config.yaml
d_model: 256
experts_per_token: 2
d_expert: 48
activation: "swiglu"
routed_scale: 1.41
router_z_loss: 0.001
lr_router: 0.00046
n_kv_head: 1
optimizer: "soap_variant"
lr_mult_up: 0.607
warmup_steps: 200
schedule: "wsd"
decay_fraction: 1.0
decay_shape: "linear"
steps: 3356
Below are experts of layer 17 (counted from 0) of a mixture-of-experts language model. Rows are named router (the router's row for the expert), gate (a neuron's input weights, with its number), up (a neuron's input weights, with its number) and show model dimensions 0-255. Each number is 128 + 32 x the weight over its row's rms, rounded and kept within 0 to 255. Numbers have three digits each.
After each expert's rows: "comes after" lists some tokens at least twice as common just before its tokens as in all text. This comes from a sample of Wikipedia text that the model never trained on. Tokens count by the router's weight.

# expert 22
router:141135210156110104125190117127111115105114113119155140176131156177102187168126159152088102104126149161160172163120106116168149116168097140112204129151154169071175093153115143061128082131130174128134168102183112111098133109112147115129165092184163114110111091106138166147157155122162119110138144105120158103091102094144110119156138176150130124121114144111159101133180085140104133055089138098113151137125095074101146118155115107100109085150130118101115121150120163055111078172107105113101079058155114080148081197143135093106107160162121107158162110124111118180168085197112164095124157121098135124114083048100114077119164146129146129113054135157092133116087085157096172141109165135101119126145163121037158132095152103079170087069191180172142195182101142133109182099077165
gate0:151137122151136146080166113190162090120084056094114025101146161152132130111093186134080064119108151121169132188105125138140160120131110127112084139061105129123120141143186106170122154169133121131132164126176140095078095092134110179124121135185213102123103129099084175120084120143095195123094165121096179120102111135134151151041071123181134146138150133090163127136153096157099115142151080129144136125076114095102182158122151133114110136098132133131133108098131110049132186147133078132053133089144059106117122082122125153167168192100095106134108155190075136149169121140122160151149129131094085122112119128122148151112105154119191092129057139125137127099128121121095134114079157134113136148133063145178120118054148045113131131160183080174106166166149117128118167110114072
up0:134122149123094158050123086151182132127182156106144114159111156127145095073104120137115078092116125142192117147113078111154195156150158129193116156108090154181066187107094129153128199108241150121180048151118154162096144091132116133114075170152117093118121148093109166153089107115145159130049122076113136117133133160112129120137106134112134136103159130120217105154152122116128083106113119139147110099126086173155187070140127086145133120162098203118141114131155084139120154099135095154124089117137164115145117148130085133097178159162119141164114180128083113127169173128061123134143064061101160156109074114107138115106171133094155132179137115107162126082072095165107150134131135118117147145106098144150178110069144097101196121114112068149112157135108105090072178077108085
gate1:115096143154142088109127108140119150088137116105163191135129132134122055126051177149078122119098149164122148151162115096148089160132118132202190119097113123127149135114119131125066121149135131038080110097143119110086126091117114095132185087135106150092134141059049186171100150107170111117144078094117180127135152102135131146131169132170101135101122123077127172099118086100060152132125174120092121137131112151133150112062095122148148099133117151108186090126175116078115159154125111102133128079148134055107079150087164113108075112066155136082103192075147125130163123179132230159133113088125118166091122072099095108149169073119169107109107100127103109123092127142035135127157116106116107113137108187086180128128103055109108100088132133196117157170155145147120174132114163
up1:119103150136147097052175116067126153194150098091152179116158154169098147165116154148063136108136127118108167188110153130181092107143161193132201147148111076126109119125138125083113133151096200140126148133169098109113141079092141099196137067154151138123133137088117181151102138129138139056177120164077153133143134119144081113096155076133128129110139119084141166177121148157117184114115105079096132125110123115191147132184086092074146146098126128151140100119145146129063116163069146105149142093134113084157145157112153073128091133161083178137084116072142135167101145112141174097122143096150066143112160113147127154127114092096172094087093137135076122136062113159064168151130115127077086144126145106103181188065139079144145122100113201148110220168100126151085136106125170
gate2:078134155131170111095169173059130118134137128186081107146115127122096188140143151153112133132188163174113149135106157116115109213143083151109091138078106114137202154136131137087134091090094129093099181200087137117118142079188150108106143115118109140146182128116138077163144145119068134111135104127203103102116108114131160102143139145090121169119151169106162095134127101169175115154058137141149147151069139096055143075177088194065102137090165059122128067139159152100138140174097151174100185138140121174099138193146094138075177153130172178134118113088146135094119114136083106101113141139171169175131134159091166129117132105118092122122049078149074083116115156185151134079124127135142105140137127123121132136180088211134108110092123168118143111141079100081138146162133111
up2:144104114096106092113134020155154123132169185072148135063176097146185053093151082071101143117136086163186130122124117116121115119072136120142177116128089089107087066107112138126130134204163090176166096120141117128133139132130128101131086094088080111099127080197115184134100115112149160123154134155132111133088130153140138150155091077142098120069138092131054169103130142129055077107151163116108109151120150123179056166121141151147084178099180170128154144110132128146134154106095184115115117126108111140184120134137153135143136090180091026099118134155172149119092122131133086149152097119131167173126098085138079176153125164081130120122118090146110198108147096071119107132162145113094140060131168125091181126096084099100110126160122104156114113153154139129083076098101181
gate3:114134121161174122094157120181164152115140094113175137145144107107142124119103151120116158126114102104110157161132113123192190145143159068136178089112076185140122118127114082110150117066150128163072089137111108175098129155106153161062151178127164132121105149194159115080189096121100107134117072109141136114106107087112102111147112149079108103081177129153118149145169164154145179150116115163153084173182107137145111096130193217098135106093101194138102142076182124101138157104154075161106087124161122175073156081155129095110062133100120047134107078157102087107127075165095145148131123135127157144116141143112128159147105127095149078151104104144138132051175104137161106171194093209101130145126163090101078152117115156182127159109157047129161139182089136165129132076119118
up3:153114081143115149146063136072108152136105102126063109103119140123107116096124119110133147130143144151137084103085129123130120070181128165098057157106180134142097170073139144119135196164133127140171200112140169134152090117120144106193148134154059053084102122107168108137075126131132101113123213102146131138129118120117120096148117073153162139160120101120108138089066106120091088135143107110101187111116139153060166145141109054142144128151106110162182107129076128140133081036092166097119157180075135100142083183130089165138135151131102179125125160109140160111104143081139103133120111162180097065159076135144104157102111123131113186071125150142083106145080149168118144061128131043183118098127109143189145131101107089140165136184091202132071110142134141088144118162137154
comes after: ",", " The", " the", ".", " that", "The"

# expert 0
router:144123135137140101130153133127085078098074190152163121131104125140089168136161135140124070131128167144139150100181179137114125103147125100066129118118124179054113055165135095121158109172108110126148140144134110128160170136112133102114147086186116124112102121173199138138160153144181129133164172062083131151135101106154112100132136091100121141118083143143109076136207099164153187105157155124103155106164146027093104184175106084057115074148113154095106127177065159110087125145092069143125131103127103101106083158154098070100110205144143030097141100173147138164154088151096081103141178129133150116131096130112109062095147132129114142112119116099148162101149122124162162187148148137059110108135137145119145109082136122080114116079130138221081148106092145125091164133074128
gate0:156140191222138174157141152140143137113075145082098117149089148125135127156134170124121102169133094134101100134140170090142095133130136085138144143133116123160109110141149081147101154139146022126144159083111166115108158113153163147104133109135116157084124149152149168162070222151116149166117116112109161158079154062112114133154104150117092130151171118172123155079176193102148166065181159122098148135139145070085134126144116137129158070139093156098113144128096103172145098110155069142117101157126161127117107130082137115180112160108130165090190146144142088125157090087116142152138154097143186140174096140101127090112114154108096146162146162149112186083121164132033114039186098143190145162154140061063133108145139131151147115131194123175112163171159154117042150160141120
up0:135082133101140074085079104119098170098139107115119173138132182100122148105139134134181179108118145113166144110131158188170082109179078131167143162162058135113097143103154139100145119076091116128152100145105104138154166191107149063107142124163135136174149143172155158102128137155137149091086096122105088093201100152114097131129078101152125122077152116168111105112097085163138156132122122121112108153089067160120051103114092150144066206128178115150093095138103144100158122147129096120114145109127136087179136166076168112162158071100108116169031124106158122147141058169109053126192093126117103115120158097087087116188104167160090106111172068126099043180150114137145112156048097101155145117125108163157093117104150151178120109111083100111110068123142128109130135130172131
gate1:107138111149123187169156149114155123145100128088140147118127080129138116112137107179163133125154164190106166141113138054101078134091132094123183130068077185131080107143201146123092118107125112077127141171084122136139090139139136095111165060154212078139136064113151130145105152144119105134160118102117086163086131116148102113161119127150143143117114106153078180125140140177112118089100148122106141087145148137136053144121082136139191067062131114203180114166109213110050122130108098159167142159060074075169183171143138125084136122186078097092121147137112137108185135123131128146142120125131153185131113201179167107121127094099128131076079131079163149173151067184142156136182083164117151107094133130118129110082117166079112117146084120102173107114126120141105106132111161
up1:139114129123156060114086111180135113102113131138085111113120186096116139117171131130138050125126106047123129156118070173108142117152119151130107128159173120128109126106131144099116112179125125186098143098163146125072152090127112136116075178151064126094115171075140164074172099130098174180085144192157159127128144108078157134108089111149165157155099145134158086120139080080133102175136184117171133130108126111166132073052127136107045165096111147081121133077133105106195121150134184059158177119191167155100108116105118109127124150191116148155113108105142109080143173154133128112091175177107057064129162116091082128133111088108149108139211177176093153064118163118093100127127188139109121202159129125133094143164139105139142126148144165165074143169091110092135148121132140
gate2:155176138177098122105105133109162155154094186149156138223103106157116160106149087120152112117111149143160127136135152132102163076069112152123080068081098176086093118120087132098118136185174110121071083177134120098100151087112141107167134100104104042100137082090132125120131162076164097160128167131079144125137178120103091132171167135121130102132068090089094097131165121122168079146140150154102140074089150114133084175117105134085120107157146130096172126157051113094097118117094158135140105169116151067127148157109049128127177111163123138100122112127097088130120133100132198206068186118137167120096131112161161143048175105106171125130190137104158196178097137137116119080165093085077128181120115172078140104158110136112113165145148112155125161151088108143063123133138125
up2:177102126107115138191085127116163097109176081065079135042186119116123158162105131089184140113149129086137135082159147105163120120132097183124125140152106129148115093090117111122136110132109133221145113095155123162177128154135150106111139140140157142117132149106063152110101159187072150134132110080171119128124100100161106158171056110109136126119181184185100173163158090200089135154176103061110136136140093135166104140107139162108085172120128147132135079092170115142084133088101122114124122086105138100137106161140163148097082115134093164204126127091156114094177179194110125117138091163167102137199118131146096125126079128148117122131151122093024097133101114123106160163083147119180122190139150134149157196184144117153149068165149124089111125102147143180138122169197159
gate3:136123161154192163135135143153102147148084129062156086171078086139121128191122072170087133152147099082157178068146155103141139136092150138121152085134114182142135143189120140138118115077094113161102112159135133155060111165137154179094146102149120099097144120113147155141147040117163124149193182131191179201139170099106164093157075156132063150131129137084142151133152143121143159120144148138131104168094153100142088080165109086107103085168067149140120135118164150086170144148139136135104125150173204128063111113162107133090200138115109066116155091155097139132145141128106144128122108163181153149152113096068109107118146096129108120135080169117151152071089143142121112172143142189061120125193165083155090144186125114096162100166087111147033135141143135121132181130157155
up3:110095130136154134110081072162138105133117090138142183147137163108143144116141083129130110084169128150126037144100065125120083127184110070131123167170112083138115123111124140148137123140144169137118145159070176146123108081101166103170154121110103153189166128113155126113121167143113123131124040135144110073131144120147095143128161125130115158116090149126188063141153145139139110118141128126085147105114143161117139105089127108141176099090192135159169127179076120188118141150135154083123113109165121124169127132096131045172099202165150145111090194150141153079179094085169091136176062149098142207154111041167133136115176167097193092084141090113139131122075140147187086127153100111085185151149203156135133144137116093181079091087065175123146117113153112144130085149122099
comes after: " 0", " ", ")", " 1", "%", " 2"

# expert 27
router:182120119133124113134204092114096109084061187101114138143141185193124143116089143135096119147174114143166159159133141108159146127171121136096142152136169147096121157126175115125122081154134135206140116138173109182131187147098181150098139115181174085114120108142174130143152150163130146155113136129088131112138148068152070089207085133168125118123103118164132101166142086184127166126141140125132167118152096114097087128147168118070117148089185103097125139187104168103085070121111105146099141060095107143170107160164126041080152154190131088150169086147188120168125094170035142100138117149114098113102125128143130085112194167118098152132099164129104151103089155137138142196117160175124115094165162128085137075109182096089141124094123157193074144169086139155104121110099157
gate0:163135110130135094141120080147119172046100199140097024208096137159093124127148088138163177148093199122169074069111092128055130091158138139108092158106147129116063164188119123098107094147175106123068170072133133149135142070148143114149149091161117150099146145132112095141057141168105095156096108119157147132075153109119139103142110116163115185136111143129184135175147092158117108161111134142204115133131144165104135118105072100101109179171142142135169137103128121063169093141122117161109131124095168164136093077136137158201186133074094135157151129116167083139147080157162120111106092159140142129119106091080118181108139066131186138155099120189136095096115196168162129128135138154092138151087138085117158102088160094117137173136102194112128114148143126115154166129101153
up0:137169162135158128154065113086112114098076200128092044164104129131125154132151023147129142092085110072170132106136132095127104168117157183145044137125155113130095149172106110116185092078144151116098123070162104155167141126083121148182118166146185190079119142113113053130142097154090111144171111154132076108152123119123145081116103106144152145148133118133150174178178094152091094168113169142169106097145131112096115123165138108120110087135099189130150180115163118164147154103196103085122118115118131186104078129094143128150158145142075121163104131126175121185121149138122142070093139132103177105163093092127186199076157102195186138154152102112115118162169145115083102094124149146098146079110109138114144193085176151087138144142145118138116069142135102115130130203141118
gate1:149125108113180104045113119132100129146059189169148167143169137096075112131083138128118085107148148109098159227136123142132143143129133100127124072095130101108177184109068156120115092137153116135134091113149099075170131131053137094140126095127112124142045099095144135140166106073095075116118155179162127154164166127149128110185138120163034133094155138130142055129122094163159126145145181180171144106131161082077056099038147149122166137124117175097119068086074079136163055094139108153194144161123087153146149126132107152083166117138140111140104133126119158135154114145077178108162082115159144108147134109049098076109120082111180140172124151146128144106099174145135116131167152155151122094108128115129134100139162156157138185126115124148093129183138115161079152114124147
up1:131150138131113155153127115160109076150154130095057121073113152125145055103137073154147130078174084064182120068109103113116120049083171101123148167112141165073121120109105085125111150145119131146062130088181164099149105057171135088147126173101168170169096102198175124149188148167107125120141117164140154119166097168113089115102089112122136111124093112044098116068133172124185169133092177154109145097150103135126121091133101194132119120190166071162106209129151134075157166083163145127075138103132142131091107124131124157118145163121102108166163111127092156145140148187180124176103165155107096134123149156114115069105112095130144122126119128130131105107128148112053099127098101181092096104125127080078118161190140178081156129126083102118157163123091070124158146105157126
gate2:144132100144090051137189128161178095167100137140094091130095116078136161134043161109083158105172112151144119150072131094112127112130142140144127185139115123136158059147140172111165080136108132165102137111105111111142172206093176124141174134141176182108126124120109147153145130156107074068153124085122113089120138100141178144142117136156182071122140133093146087088146130159142153123113171133127112175133123192083127153105088036104136093174129116117129128123140148203090094081115147132168102110170103148146153093151062087157068165129102120064135143125126189191132135122144172070133127201089115170141150097183175119115144150153110175090131130197118061151208095116094135190144119155178159086133125123119139090109200159094136111135130169159118147099114108117131124121095147
up2:154147124106144187109076127048098137109167100152173187161181110157113085116144095140135121092087133129102158090163122124177118145123140092082099122144160097096094136126094085181101155146129138123151169105118129128127115062114105137156126084080133023128167115159148141078146116141183157198115102151134117188132143146167110128117142096100066144144118137129072136169098102125106071138128076118129153090166173084199133119141161191154125115114105120109114132114097076092169169167097171118074138122064125140089099190100126196116181084115128145162110119131175045105091135169126102154149129060154143063100131117124113125124108163085140079149134151086156186131066149161148116099072155104104109183113140142097104199148080140109157184106089127097123137126136165077105141140145119
gate3:187083139110187172132128138084107094111110094146145145152092088091128192136096089112148085148149179135104174169166165167152107161177127112146058130096105155110136155160109127145120121080127109146108112143229106097169143114108041130102189164158173140104138088130130155119139113138110141136152161129118139165112100092151103065151034142142155144142155114170179111103137108101109158090107165161147138127159123091108126156163184092131114161131139143117090091090093168182120103138107043127118146142121060129176091149118154121157134087145162097170128172124134075139093069135119137073128076122049114118171177140137119139106117136171122159131101143147117192118128160116215105160134141158117103170122125130097162182174141056150149154115161067115093136061109168156106112128141194
up3:179127147140171138094127126070127124109102146133150133113124077104132139140085120143143104174202202161100174129160186136196104151119146089141077130115138173125144123116156093171106128129165057158141111157153141102158109159047120169126141164150162118160108144163124126111112144189149144155122145174112121162151134140139080108197046056108095123160118095166168106085167097129143113112084099172154138080121116111115143139112126144138084185108159214112042112107095105199099053088146075138106143189128078129136146143157151130152158091174153090121139130094121099143134124141089126115139109127043122121162171152138154121098155097124146172108145127131111129118144162103213140184120163145131104156147156117117145158129142078212156183152147072125140136128176163195146185133126140
comes after: " ", ")", "%", " list", "\"", " —"

# expert 61
router:163087119146142098169147122105128076142049112071097101150137201116042146190158127132110111101110209131167140111083112155113089088158103125089153160159127123124163121088130062075108095191146167222147108097147082093146163105123168093094154111112168149123147085166131150161109129146143141111138150096148109150102130087158104121173107124142095079103104114132120096118189104182122161090149172107133155087155129126071084115133138113093147093162145064072066094151108188125078087127125096098141136122095127087144064172127129078088121170111108099113182151151129122181218072153109095109148140130136127088098111131115141122079144139108101085101104089103134136123118110112155158148137145174127087084165171118119136103098194123124141124125065205134119175163089139107089115087111117
gate0:109139120080081115090076047096150137146081110148176149107100122096091176156104147099083181158166130135122153092102124157129144146116091153118118148134165147094123111132089098160094162161126106123117124113101104120158109130127111175155124117145115115085130132144117147111143133175119106104143133071122019163132188084099121106097166129135183113093105092209093133085154121145198114114063081152117189158155095157098098136153104122180150146143152125113120099138091188111168134101088131077122126082181125146173086100149114129150055135251152097118241154148113148113152135098133081152144113104173158090127162093169162082095134143115127159140174114069153141135108116170183132096170167069137139085163140155096115122127180141144098173097130106116149088139141138157092136066144116
up0:125083132135107111110186155136138112108146138096066106107158152102158089064134161108111148129142103140155081112126095147096158124178199116096126158093107166143118138110147110085119118131149135159122201104138200174123142135093157112146120131092128094153128102097148107100145157166091191119134147153123188145092119206140143131130096212100150143158116173117176082138138121089067100156078121106143137143095117135139138102165198152082159158137163145217119137115094125158047217124134148134127135105177153101155099113151103107116182125095122147135066059136143143189080128137149141093054154149140125189092106196141146127162095127141130186100099105100127109111133125105173143196126121189153166121104106152201183150055086104128117135153119141164155156137149137135168135196116169
gate1:143166152160100165092179142078156139172144170132113071177118134111110126098146198214159116184109156136142184099055091106104126118117162112097148115153078148086132110163088165145124137177161074109075127097053148160118177167153088165132158139091146163097124110166170152098111053114149113185132078120167111114061121114126086118122184143111157147097144098135223162121181093149066103142149126139091146159145107152097091122113111142089119112092119132161158134159105094117173103113149160109066137103142182112130086157066117104095146119118125064118171137094108147113137096136188140123161167148104127159177090166159125232141108123146171134109098130160094101154129104122114105163119096153120101141105142123078101110180180120107077115110038160117130127132098165102134143096110129
up1:080116160146110134099116167070154063136175128122130169133163138125106142127181099154097107116143078158172109132127154135094119110143218114158107186130159117081118131100167122105194146146148136187142131165076141119119107077135110097107113083172117062147107143145048145158109134105123114123121104115063114097153135154121111101093053141104166129124156159114129110114066129107176151099143137095139165098133088096167186044136166137139172123156080145175103096135087089100135091126101031111098168114099130118148094175170111147158201143167159099120127158120125105150142113117149143137079080100139094075069127114130149117148173136157136087166111160093158126125117129093179115076153131109175136117120140133140116197085102173207156152192133114097186128117116153203088100117202118
gate2:113109097127145126200148130090118117109085144128044126123168138095128116155167167093120077097098168116142131137114138161150138088135107159100128148140148088163098174083093121100090137166128147145177058137056136121096095105177124067140094124155157077126115070097077136101113107146090075132153144105103083164172098077070137115164130129129167066122109090161080185088118129157128138169073162164101067109125103154157090165132075118186142127085098059080156087113109168153103138129166097105147110162118145107115132188123178119167106099112058146112087120146080066179082135104041122141115140139151128132052148142176144128105162121081139095096177117129104110132170120082145078120158160186129121076109086161087135091109179121159113106103106118075165113120153134151108099121113089
up2:180134113140133142093164134077136207077116121202171115150053194103064109114073110143158163148155106191083140108123127128159103088152079175120121093116140173116172107196122157182116085138111101140125120123138216166161112092122151111121092046093067118125136154088107122191085124156129151099076159092164089133145164116143134133147138169125089086130215150127130120090125100104164138123123146059147142090104150147061110136094104150110179161164185063130130127155124133118132124101119093139117163139174154104098118107134130104060094133081157162155092081136116122159114085102219156158097175093123152113102116098135123122154162171167118169126139207099149080121104128122136171158120126127096156134150168155146132084132103101171150124111130142104113180089111171141117121161085096
gate3:135150159147157091140124115101081069137148112094116090148117138104163173194082155134122085142127147136126150112126114125105137107190137156158097094153157112121141138195131112132111137157115130160155158135146144136105133174152116168116130155136119093086172177139054146123106133136147110140142146204144178175105145172178142138137084090122140112163160127127111162079114114101078123080119121120096140127158180113168203137110140179101114113120135095033131116095120090172136174116088079123113169118128123077133110142057082162139168125105124157127144123104140168167128030085162115113139108068133091186204110148135099077189221105139125129109075077101149112093096102091134198137172131128131192068137112118145096190172218163150082090146128126102125149151127077124102163130089113
up3:134192144147146120132135088099073093171117175092110039117128139125102136185093149130099074075151172096098125153115141086082107105166158122148109088149114107153156158088128109134089169132156152126136134132163106091064114180123108145158144161131121103139142137183107137123078125149146093108174094137196149162083162171133117147089126090142173109198077140150141173065196141088131085133155141112079134122153196136154159185139118180115169121155173130033145107090122118184151120123079093085100135147116087086131139107039127170103121148132105132133164135092183145170148090091119119105169124098168114155187098157150090106148170090110137098099146062117136135116095114108092173168122098173117155099149101122094131148137194182118147100144096180102150166154122093119078191121093117
comes after: " |", "---|---|---|---|", " Team", "|", ";", "C"

# expert 16
router:164148158165093144183170074134136101097105118137140115180133166159122141141152168200112081133130146177173141144138131132120175097122041096097140163160145171084214104099137047138142062175095146156127164118149069123131147114071153102088181109135130108075091144132151146127200148180155183035199143122135146154134097125103103117147128138126118120108102143135127139141143116127127140123107150099089133123121116085075105155185137047097105127126142105130139089178116148091158122161158105126082103142115094138127086158139115070125141198160097060142150056161139130206153094111087139107107133147141071115113113128087079101134118125086131103085040159120104119117125162151164119188123128116120164119156123107108154104118152133106076100118076152178143098142121164078106165113091181
gate0:157163145105158185161129111137136112110139159109137115114130151157153149134100113123175164092154121164135090123167153153133143134122120208134181110097169148098157137192125073140134102093085086154154148161144130131143062188182150089115174156130104109140134073180100131088146076131098108102136184138179134159162125106138135075157113139109144140152126112083182112112087142161127131163190157107079116103104163147099094100137135111077176150118021137109088086094116116168089206160189107109077067095150164168159076128125148103137108120104041103017103139102119155178111106149164165082127128148134175128143121113078134120094143126136116072128069090103139137120131075126123114115125076110128124124090110104149099103127197141133094090084134195133094142101102108121158206145102155
up0:111139176080136143111123187114084036092139128139091122183092225094121118173130122112083119127081136137087079143137144131090150085155140196128141120110164123075191163117120138090148123062098122101116112146115119138151076173147121114115146135147091170140096083156112190097125072102117113107180087149180100140141135121133163091116108168109188137205135151087147163132080181133195129154149126130068161143097115148121114123098082146098142136139079095108069129140099135163105128201170153092103123146168110146135139143113149134122129152109127102061080085090130143166133120165195159123106116085112162165174123075129135099097110076145111072135069073091136093111149109168096135165121114063145156117136123091142112175163164152093099115077112136181077097117124107110172213124115132
gate1:116138089072132211132158168122162059129146160155111077176151198173114108101104096095131030135109157149097109125158137137153098109172146091076104059115071081084163120118079071163174121152100143130146116161132136108132143096089133149124147092078159216149123094125094136133102166113142146122099108135137140130122106172129148136169153161131128110158117111144129165103100092143156162097151182111089147153073165148067154102109188108148144152129106135100093132201093116154143172118128102152125101133183076119115211112100141126061126147150092101129118133091135112160146078170112119123160116152132100177080149110143136127155123129116147076145186201098225081113127081122113156115119086176095095152126117134133076130113166082164076088164182146160132088102146161097144138164104168
up1:082157083166137142137152137098096098108207115146137157121139109121165116132154104124059152115120101127157126141152137170114210099148154114133109152122143084135143070127168172125152064085091149144165110120145131138196080084143193166146186182127124105115125127125166131131128156077130112152124195142094177131133135093113121096152118137088176154131162122097138121074103098176170151113127143070158103149117105126130153131100189173091147147178103107178118123050135127091053183168171138076116159175116146068148106152079098155112129174092093154099124112103118125159091141162195097100149105151097117110121127177138125107180150056101186094088068138130122142113078105095202150122126138132181086136081150116139097158179106069081101096153142104206138144138136146140083158083143089
gate2:130135094125146152161198068177096082112095149162111100192050116114151108122089162136129135159150075154113131127096100147096118057125146154141153145146094167062075099158142081196086112169046131144063160135113078107086091185120139145103087115117196147064060106116066122128203155161124194102160164068154118147116091124124105141147172113109140102076128082123174145144089114141114099151116112185139150137136110088134185137126163121112101134193140100114151120132140152146130135072146192143144134142135135102115162150154095143135132122143135156098112084171107131131180137112144104142129120111146161084116167126153095124130113086098188106126117147120119168074179182131113213129083124121119115105152164218109167139165164114143120116074107099066126156135143110181150167103126102
up2:130129094074140128136144058188139086108075120132092102137099173140133126080085168108143155090139130128105150117141109128127164092133131170105104135106095190125102117167107103144066151136118104135116117135168096118129147155095145176117171167112174109033110103148095164076160100146115140032120158105121126072179069159142189161165118091126090119119073121124171132070128167109118121123196090143122105129125082117082172189136174112133142138191134066091118113150100195125140132091140120157121131129139106161136121103137122152112101106148109149144124112190075140137185161121112116099211123132163168085100202181124072126171081145161148108182097200156128121081148126101184111143187111087093109099138131147113109149157123112189086165146053112135119185136113165126161139093106155
gate3:190109195110173126123144102103114108100155149125112101145203148090132113108123152123113141078177161183128128170126174144176148122116108133092156162147124115096118138082189097149080133158150079089103143140101101127141141144108129133109176158160137150077081128117080132208112141127179131101085129146143124076088164086123155125126133147151151097108142181136176191137083102102142155181131121079069081110125167131111184090127111126120110093147100108189124181113163135127097100123186110059088099177115077083175094159140100100168118163128109118059093173129095136178184105112217132102106152129136091170121081122135155092133085158144029157123063090158107136117131158123104159108143144110099094110136081173146157118165124140105163111123081142154159146128058187188165132145132163
up3:192095135099087143120102139094160113128166125146099121089170164151147129114135124142105090070182134195147121155131155124150119093137075092138135183092131128112124195134124112211140135166117155081130140077130157119135151166155127155139133128170098149112112157156104067182151161175170117093082139107116120128120164130138092121086127198132163135115130161118165171168120030092107116139108065134072099158140201130102134126141157072102090148153079090110169155137141092124094144120226163115121153128165174089188164117100128134123101176110100119041108150148084106129141107065166134098117120172101075126100120154148122124090145192168051123100148103154130137130120131113105118134125112108082085089104117133147096092126074112148175129105055185157104052132126117139087187168160153
comes after: " 19", " 18", "20", " (19", "–19", " 17"

# expert 8
router:166138149175110100154139112149130105102141132120145136148127166212118195122087138129100088131141157144129152189147141146137198150174096141092194151120156183108189085129151098050148095121118165140124156122140062156123147108136191111110201073177164107115133118152145126156152118141129101116156123120114130155184126103145080110152124166156093123169101078153158106152171094155057169092167118115082180076168126093104129143154150092085104099143142120079110150138077121103092084179072112084084132135087151132095104197145081075133127159183142124085130112118165112129131072150099167110158181109109092101145126095087135112146111143104151055119057166085078105080112116140164143134118128148087104105113181144104170095094147087098121114112174119188091152120154143206114126090072140
gate0:184093093134134148153099115196156118155126121224106097142070131154108114110142133125146130138165119109122104136137131144087160107168192107094213103159099156195173076104161171091116103231089182151111120066155148117140137153100116140130190112117161163168080106145098143170153125165152112104178048114166085096122149137147088119141209149125128122109129101153185130160141161167127162134108160127197189161134159105080099133171076130169142135144161143229151131157155133051085141140143138065118144108087122119132101116097106112156150095107151118119120149128154129117116148101128105087135150130120095112123053102126127103079152092120106153147090151058126132127126167113156095139077147105195143100141079092129139106118072079110099130118163113152073102129125125165169105176132131
up0:151071135100085085079129140120117137141075142114137157091121078101131120129071171144131078136094134050109129161113097120153107096074081138150138159156147121114125083152068175113089225147164029079087099139111099092131099106117103152153047112164188130139163127121168075137136147177154145100130184096090110137124094117124161139097125131122111144169105171164116098187169130096097157145183119122083075096124143079164140123097103136086126104171102113164071149170156142139163089078105151172140191091101103108121190118155190062112092132171117102116144136109118135123144108131105156165094139097081146088096183134113150137143080118168163096078143106201137132158127187092127136126138111130046140153119166158133125113173193126151120166145135098135175090137129132137105149165145170
gate1:115177172150105124099147100113139080093157150102149091085123133104159114106090093091133162078157134119127132075088119131092209140151122067097173135139085069102121069082121208077155088121195082126163123151121117113104116143160080124172169121096177123147080134136140141124099120125136174113126133125129144117093126151125111176153133164096171174153101143109150127211148059161093156110168103130120098148110086145096087102094142092108123140097137151213194182160111112078130167093138165170104136102108153183156158104085096162090093159124136071102126160065157148093137104110178162140101154153132084173113062109137149069155123102058104107109042136150100146118146089054107132138131146100160118159115117110137140151109122151116154095106067146181108152113143114220133128110132127
up1:107110117139115107159141095151091168108202148153092180142143151112109180136118116189147130128164140167122104134112106097137128121114108136113090179130107082120057091110120127129129177165104143070134146197150104119135133149100135185178059104167123071183056178076098148122098135172172111096118149104156139138158104140158047140093156059093167181102178112163197128183129107207174153137067136122095140139147163132138117104066131084118147171103108096165069104163049104111087104087116148101193171122107141148105183137117091099102102108152082131135121145118153098141136120103159088087078181140134132153119089145106132108117154180093127132100148149135189128123107138162104185144101123128150176166092101162156208166106130116063131104106119143147133107116169110119113110173144073
gate2:177127132114185142185118155104126129224114154112156111104110159160163134104094129129061109148151128196091165135089113167116141131127132065129171118132178160134169149104125146172045095151142121085131154162069126207154198081161109099083134146126143107195137151152102185123131091122119134141104127164156192198160161184168101142167149152139117189127095164084103095128149118089117081124073133120180120086112125128103121117107136143087107108110110129114159107164087155167191126131069118146138125145158150153134104142120187101153169170114109215091077088153190126113123131139103145151112087128151093141144144110131158123135160126166157058124103045133084059155091073140138140145122146201128106121142102106084085125147171115106146128176179097126141097133128085116148135151145081
up2:093132130139123152110158105113140112090140115176106072136130048067135117166104096129092117091087166104132148118125106086119088135073092173111111127182144108100115166158132079141211110139095141180141135091201094137094105142131129124183132106170114114049097134091130110146135196145121149096124125126064078108097117120124177155096093134111130084103153122185118142104089111137077133132124146090110134112125099198156144142191082099147172151117149103115083177096097136149134129134158104099122148083115132075131142115102057182098119067147078052120129142128120177136151154092154062076132127180098137123106158120169127078122090114131112142155103131189172196061174156152122086097094145101095170158091098135175146144066122118121093121076109138111126182075078153083122097128129193
gate3:139154065147089144067123071167160145163103111085100145089074171134131080198123080160100094092137150106154148178156128174119094115148152124131125078091110186126180134132106110165147111191174109072092120103124046110167140078125132140104076126144152156156190092175153106132193071146159107132117149119149135127125138151103113128137133185149137092125123151076148102111102130102120155104135146139107176099109157129095143072189159113095142149120077087100153168151101105146190196178124110087088124126111162137116129143183125106137128109095154204132142065123118130074168107112093111155106184132094168096100169105093133129141072130118146123103100138154141166092114121177169056145123117126119135139121166114086127064126146151136196233133167158144085115164156082086190118113134118
up3:183166165096144188166153145115155187166144116167145135114136152158155211166111123117111220123178074187114101160168151114083131107148090100131168120134127094085164166176134105154159064141109099158122117108123118177133134163144188053188137112144155120100098098108094087163135170095130143098162094149111173104150118155128164116178120125111135098109107061146101089105101108145121125133125106164097111115142062113101097157156191103170164137137125048063173130187164120113082124138144142111207109147162141130138158112064186158131110123121097172106072154135137157097160133083133131094136187166127093104149109126163158133150118110107149133190101148112080115110129098123182178120121121152157053116146071123182094119116150126176105133104122141062116187136148082115168151152162158
comes after: ",", "'", " the", " United", ".", " on"